config.toml
n_layer = 13
d_model = 128
n_experts = 64
experts_per_token = 2
d_expert = 64
d_shared_expert = 0
activation = "swiglu"
moe_layers = [0, 1, 2, 3, 4, 5, 6, 7, 8, 9, 10, 11, 12]
router_score = "sigmoid"
normalize_top_k = true
routed_scale = 1.41
balance_loss = 0.0136
balance_bias = false
router_bias = true
n_groups = 4
groups_per_token = 1
init_std_router = 0.00614
lr_router = 0.000808
vocab_size = 8192
norm = "rmsnorm"
norm_eps = 1e-06
tie_embeddings = false
optimizer = "adamw"
lr = 0.0024
beta1 = 0.95
beta2 = 0.98
grad_clip = 2.0
batch_tokens = 65536
seq_len = 256
train_tokens = 358200000
steps = 5466
dataset = "wikipedia_en"
Below are experts of layer 8 (counted from 0) of a mixture-of-experts language model. Rows are named router (the router's row for the expert), down (a neuron's output weights, with its number) and show model dimensions 0-127. Each number is 128 + 32 x the weight over its row's rms, rounded and kept within 0 to 255.
Before each expert's rows: "raises" lists some tokens whose logits its average output raises strongly, later layers aside. This comes from a sample of Wikipedia text that the model never trained on.

# expert 47
raises: ".", ",", " (", " and", "\n", " of"
router [182 116  88 164 140 132 185 142 157  95 156 131 103 173  80 134 135  89 139  63 115 108  99 172  98 103  99  92 114 139 115 124 141 127 154 152 151  58 125  91 145  93 156 128 157  74 128 145 140 143  91  72 114  86 122 170 146 189 131 120 129 138 132 110 165 157  71 106 181  88 166 164 156 140 111 175 119 137  74 155 152 148 122 132 149 164  48 173 122  98 137 109  99 157 130  86 122 206 161 114  92 115  99 101 157 138 168 157 141 173  96  74  70 111 139 103  89 116 130  50 166 107  89 123 107 140 127 118]
down0 [106 114  95 132 102 131 142 183 162 118 133 123 149 162 140 157 135  92 122 143 132 130 137 149 153 132 104 127  88 123 159 183  81 118 127 156 242 127  94  91 128 129 130 130 134 133 118 169 122 111  77 129 120 193 112 151 126 140 215  48  93  89 127 117 126 180 107 124  32 117 131 123  77 106  88 162 113 129 134 125 145 128 184  42 123 126 124 121 130 112 174 154 126 148 117 126 154 125 107 143 131 124 127 189 101  55 124 125 148 111 127  69 140 208 139 152 107 193 171 152 157  95 127 164 130 100 120 123]
down1 [118 162  91 167 103 154  94  70 170 129  95  94 170 103 120 167 152 131 143 100  90 127 124 152 168 139 117 109  70 127 130 134  59 115 142 106 128  79 127 140 137 134 157 136 140  99 116 103 106 128 176 138 108  78 133 155  83 127 155 149  82 124  82 148 146 126  64 131 126 103 178 251 117  98 124 125 123 106 136 179 162 137 142 145 146 110 171  30 156  89 128 134 174 103  93 113 120 114 127  96 135 205 103 171 187  80 113 136 123 146 102 116 126 129 157 169  88 132 140  87 126 109  63 181  98 131 128 126]
down2 [135 159 125 142 112 100 113 184 135 100 147 144 155 220 135 127 173 115 116 121 114 132 129 151 187 178 108  95  97 104  66 101 104 102 122 170  55  75 117 130 232 131 120 141 116 136 109 135 109  55 134 144 176 171 133 171 204  81  90 132 142 121 119 110 184 142 126 126 195 106 108 128 125 128 199 206 129 124 102 142 115  75 127 123 117 207 128  95 158 176 158 128 127  76 138 169 131 128 147 169 132 133 129 131 121 137 127  81 129 116 135 107 106 133 140 103 135 130 164 137 145 147 141  90 156 147 171 120]
down3 [134 146  41 138 122 126 109 165 183 155 112 171 132 160 164 127 149 101 121 127 109 129 117 133 162 106 138 146 124 134 130 126 131 126 172 137 141 127 129 103 139 129 158 116 158  49 128  92 143 106 199 155 113 146 113 109 150 116 139  92 218 145 176 137 109 158  66 174  89 113 129 171 153 143 145  73  95  63 109 105 139  67 148 151 149 122  96 158 128 132 135 165 160 127 129 151 191 129 119 116 202 120  82 185  80 129  42 220 135 131 128 154 145 136 116 130 136 188 145 133  64 124 140 107 126 100 120  96]
down4 [116 128 180 117 158 129 153 154 118 121 142  85  84 234 122 111 121  97 130 120 146 126 134 139 126 130  39 125  55 172 114 159 140 143 146 143 120 119 128 115  81 166 135 126 130  70 127 184 166 123 134 118 127 127 103 142  70 153 132 139 125  77 143 164  79  93  53 134 163  66 113 153 129 131 175 116 119 133 128  73 125  87 111 126 130 126 104 128 132 156 104  19 128 150 100  54 165 127 103 104 138 127 108 113 127 131 172 145 170 112 192 146  61 128 133 127 136 130 128 130  93  47  84 129 119 130 101 129]
down5 [157 110 184  90 129 149 138 109 119 107 181 170 108 105 161 127 153 121 131 119 153 158 158 126 106 124 190 116  42 128 154 126 158 126 156 130 166 109 130 122 136 164  67 125 108 124 134 139 133 114 142 126 120 223  70 180 143 132 135 121  48 117 146 121 113  94 125 156  69 132 127 163 131  98 101 106 132 135 111 158 114 141 117 118 114 138  87 119 168 149 193 146 120 154  93 166 206  91 122  95 127 108 115  68 141 144 131 185 125 184 209 187 113 126 132  98 127 130 171 183 159 171 128 182  93 157 102  77]
down6 [159 137 109 128 138 107 176 119 134 124 114 168 128  70 130 126  68 129 120 204 139 167 140 144  79 101 125 116 156 124 130 109 142 114  78 126 150 123  67  85 134 111  85  70  93  75  88  88 107 139 105 129 178 109 170 108 140 120 174 108 129 116  55 130 124 130 122 118  74 214 132 134 152 124 126 127 118  81  93 124  77  62 182 145 155 130 124  52 159 169 133 133 171 120 147  89 197 211 140 127 136 129 164 162 141 105 113 136 130 146  74  61 126 115  77  86 149 124 127 129 132 142 115 170 166 140 131 131]
down7 [144 120 103 194 120 169 144  88 143 138 176 112 110 116 126 144 203 145 123 173  33 164 120  93 155 147  89 198  71  74 128 112 166 204 126 128 124 126 159  45 142 131 169 103 112 122 158 107 168 122  92 129 132 130  85 134 145 208  93 180 159 118 156 104 123 138 144 114 139 133 126  90 142 162 178 138 127 118 177  85 121 159  86 109 188 123 134 124 127 130 122  61  95 153 145 142 119 211 120 119 143 133 132 128  89  85 124 110 129 130 126 164  50 122 136 129 119 136 117 126 124 153  76  98 113 113 143 117]
down8 [130  62 146 117 128 154 139 128 158 108 126 172 133 127 130 121 138 126 128 153 136 129  96 102 192 111 178  93 114 138 195 158 134 132 125  73 183 129  67 143 213 131 159 121 116 164 135 106 156  59  99 101 129 130 155 132 154 132 156 176  48 124  98 135 129  90 138 125  83  93 132  93 140 118 139 214  73 141 126 187 123  86 144 128 105 116 135 123 178 126 130 129 137 129 124 128  86 127 112 128 116 112 133 130 232 198 138  65 171  58 141 117  98 171 101 161 128 128 148 106 131  79 135 128 128 120 137 186]
down9 [180 124 177 121 117 110 121 123 135 132 181 139 122 146 143 177 125 124 134 119 128 165 133 125 115 119 152 203 127 116 128 172 106 127 127 135 131 148 131  88 197  84 122 132 144 133  99 131 106  89  98 125 119 133 136 138 127 129 111 123 126 102  30  87 177 134 132  88 195 116 132 129 144 149  74 130  77 128  47 144 136 119 119  70 145 121 110 112 125 140  97 113 122  60 159 139 142  69 131  83  87 129  78 132 135 176 131 130 171 218 139 198 135 140  76 117 128 129 121  52  97 127 132  73 130 191 126 207]
down10 [127 126 124 143 126 134 130 114 129 118 113 100  96 178 124 123 144  55 144 117 173 128 151 139 116  92 128 144 186 111  66 127 128 126 198  98 138 160  92  85 159 163 128 181 135 145 110 162 176  86 129  71 150 134 105 147 201 162 151 116 122  86 121 111 158 143 106 125 127 146  78 137 138 132 144 136 105 102  95 130 123  91 207 126 107  58   4 183 105 138 132 162 158  89 117 126 138 175  85 100 128 151 128 119 128 130 120 133  96 106  87 174 160 109 132  97 106 151  93 122 132 147 185 119 182 191 167 176]
down11 [130 173 141  77 130 100 134 128 126 125 115 149 167   0 201 129 134 149 167 123 144 117 129 128 132 120 134 132 131 124 123 107 125 199 147 155  78 127 106 127 118 126  89 164 166  94 117 141 128 127 197 142 119 128  80 126 107 147 157 100 176 126 129 128   0 112 135 121  12  91 127 128 129 123 126 141 140  95 151 128 153 127 149 106 129 122 159 121  90 126 135 124 112 129 111 126 170 127 129 127 123 117 112 134 131 142 146 151  88 137 130 159 155 127 125 163 142 185 111 130 194 137 109 154 137  15  96 123]
down12 [116 118 125 142 127 124  78 140 114 124 162 133 132 130  63  53 168 128 130 137  72 130 203 126 175 114 112 126  83 161 104 115 130 118 120 128 129 113 129 117 101 115 120 119 238 119 111 129 141 173  75 193 108 128 128 128 207  89  65 131  95 134 129 142 132 125 127 169 117  95 185 105 140 117 116 163 130 119 181 166 115 147 123 103 157 128 179  96 144 125  89 118 136 127 129 175  86 128 120 142 128 239 237 129 182 129 135 108 101 127 123 128 134 126 129 134  69 125  96 117 149  93  85 152  97 111 123 118]
down13 [157  98 148 163 102 130 137 171 139 127 117 122 113 100 132 120 132 147  92 155  81 255 100 174 127 132 135 150  78 143 127 130 121 145 124 110 120 115 143 128 156 112 124 124 127 123  91 146 131  26 127 111 129 132 120 251 113 145  77 124 145 141 110 128  74 167 154 126 162 142 140  84  68 107 166 151 107 107 126 125 126 129 157 131  57 165 132 156 155 131 110 127  95 129 106  57 136 136  98 127 144  85 143 102 115 157 141 202 145 128 188 170 198 111 133 133 159 125 104  63 123 140 131 129 120 147 127 133]
down14 [103 122 154 194 122  60 201 122 152  57 132 129 127 111 128 176 122 123 131 159 122 182  89 148 159 103 236 132 153 177 128 138 132 127 149 161 124 127 124 135  96  66 132 130 130 135  62 132 111 103 127 123 130 128 172 154  78 149 130 140 139 181  77 124  93 134 122  98  79 113 168  94 126  77 125 129 100  81 195 129 149  92 151 106 132 118 173 189 100  96 210 125 131 121 131 127 138 114  70 109  64 126 174 133 166 132 137  67 169  68 128 136 151 111 126 101 130 155  99  84 128 131 126 128 128 112 115 146]
down15 [175 137 127 103  78 138  87 151 168 109 130 151 132 198 119 142 119 136 114 127 126  99 106 159 101 123 129 125 245  85 144 106  77 143 123 138 171 102 140 149 129 129  84 138 135 129 111 121 106 148 136 136 142 144  99 177  94 167 150 124 115  84 144  84 175 129 112 150 141 138 125 127  88 116 126 140  90 124 136 161 133 112 109 116 147 155 149  66  81 161 153 212 117  90 127 103 126  37 161 112  85  79 171 144 127 165 127 131 164 226 124 163 163 149 131 181 150 165 112 172 127 180 116 123 195 172 136 163]
down16 [141 194 134  89 171 144 115  81 132 111 150 119 104 145 128 129 129 125 127 123  59 173 126   0 124 150 170 133 153 159  71 154  18 124 148 120 146 136 163 119 160 173 150  60 117 129 111 109 124 152 122 126 101 106 142 160 125 121 132 138 126 111 129 140 127 119  74 158 162 125 152 115  93 127 127  88 149 143 141 125 129 100 171 167 113 123 145 128 128 122  82 117  84 147  56 166 166 168 119 137 123 127 119 133  96 112  81 128 193 131 158 140 134 131 106 136  85 118 132 192 113 135  76 124 108  72  61 141]
down17 [130 123 188 129 109 127 130 153 149  78 105 164 112 126 103 126 153 191 196  89  92 111 130 137  92 103 110 126 131 160 111 108 155 147  54 146 119 125 144 103 131 110  94 128 180 132  98  75 146 129  73 135  70 108  85 134 218 133  98 147 128 129  81 121 134 130 142 117 163  87 141  68 128 146 157  97 180 129 151 128 133 102  94 183 127  96 120 133 116 143 124 128 105 136 188 239 104 126 119  23  95  61 149 116 118 189 127  93 126 133 175 150 128 147 129 118 153 128 132  78 125 130 128  99 145 177 124 117]
down18 [104 129 130 127  88  59 121 138 177 114 186 152 105  88 134  95 129 127  72  89  57 109 219 115 143 207 106 127 128  94 129 131 152 121 120 143 112 128  97 139 137 140 174  95 124 120 177 163 171 153 116 141 149 138 130 103 210 149  95 149 192  92 138 132 156 135 129 171 132 110 118 144 122 120 191 128 143 160  93  72 158 112 133 118 129 120 128 170 128 135 112 108 124 119 105 140 144 106 162 141 138 139 105 133 121 127 120 162 122 128  97  18  35 129 119 145 128 151 134 130 185 130 117  95 121 129 229 100]
down19 [120 108  91 143  42 125 128 131 130 127 147 189 142 125 138 108 107 172 125 113 129 103 163 132 131 126 127 146 119 125  76  92 132  46 148 104  52  79  97 118 144 110 120 126 179 132 129  96 130  74 107 143  62 216 134  90 218 141 146 136 110 120 149 124 128 129 126 106 123 109 124 150 131  92 120 124 193  91 128 127 128 181 102 115 156 113 197  49 126 165 126 124 132  73 160 125  91  94 120 195 194 112 139 128 137 147 104 160  92 106 199 126 128 109 137 171  90 104 113 135 145  76 117  96 128 158 131 133]
down20 [129 132  97 129  40  83 126 106 130 135  95 144 132  94 100  54 108 140  58  71 138  96 134 159 112 136 107 125 224 128 117 130 162 131  86  94 117 154 123 165 144 129 156  81 137 153 125 139 117 144 215 105 147 126 125 181 167 123 146 141  61  62 130 146 158 124 158 120 131 139 122 114 135 140 154 125 127  56  90 162  73 143 121 172 110 126 128 157 125 125 136 105 120 116 133 129 126 113 155 132 201 153  62 133 136 175 125  74 113 129  73 139 100 128  97 102 130 129 196 200 144 130 205 115 131 127 140 123]
down21 [127 132 128  78 141 145 140 184 161 110 128 131 167 102 123 121 135 123 121 124 114 121 106 117 171 100 132 130 104 255 119 137 127 200 118 116 121 152 133 158 115 110 191 122 139 125 116 109 101 136 123 113 125 126 125 145 131  77 112 129 130 141  55 176  96  66 130 130 116 118 141 127 131 124  25  94 213  81  77 126 118 128 113 133  73 138 173 130 147 127 137 114 116  70 127 145 144 130 165 145 115  91 142 230 154 125 104 161 171 121  70 135 166 149 155 138  98 131 125 125 120 117 148 130  94 215 115 157]
down22 [129 134 154  99  72 134  76  87 103  43 141 127 130 138  99 112 154 129 130 233 122 167 145  89  65 117 140 128 133 108 129 129  89 116 139 102 100 196 128 161 125  55 134 146 137  80 121 108 140 112 167 127 124 114 128 132 135  94 152 137 116 141 115 132  57 119 156 128 139 145  99 119 127 184 137 122 177 116 137 156 130 114 101 213 138 128  79 128 140 119 144 130  91 153 153 117 126  91 146 167  97 134 135  65 138 128  49  67 181 157 101 123 167 120 122 129 141 151 151 139  85  82 228 122 127 153  95  81]
down23 [169 158 132 141 173 123 207  75 185 129 109  71 164 112 124 171 191 127 134  73 140 119 129 164 120 132 107 184  48 183 128 148 119 118 124 127 155  52 124 123 131 102  92 120 110  79 113 127 126 158 155 128 107 112 144 122 105 131 152 115 144 158 192 207  70 131 129  83 127 153 127 151 134 130 127 114 121 113 129 124 131 134 121 129 152 132 102 108 126  64 126 155 104 157 122 133 171  90 112 117  82 120 124 112 106 116 118 205 134 125 104 127 133 181 167 127  98 236  73 116 176 128 138 153 130 129 171 192]
down24 [131 129  69 130 189 132 120 143 102 117 135 160 160 195 155 113 133 124  24 190 110 137  79 162 198 128  99 143  83 100 112 132 154 126 125 113 125  69 144 170  85 123 123 182 126 122 167 128 114 127 102 153 129 129 169 137 127 135  91 133 157 128 123  60 143 120 135 147 200  95 138 137 104 102 155 152 123 166 134 108  40 152 111 117 135 159  72  51 162 164  87  85 104 116 105  91 163 135 165 101 119 131 127 193 138 126 177 167 140 123 111 166 128 130  93 127 117 135  79  58 139 136  90 165 126 131 107 124]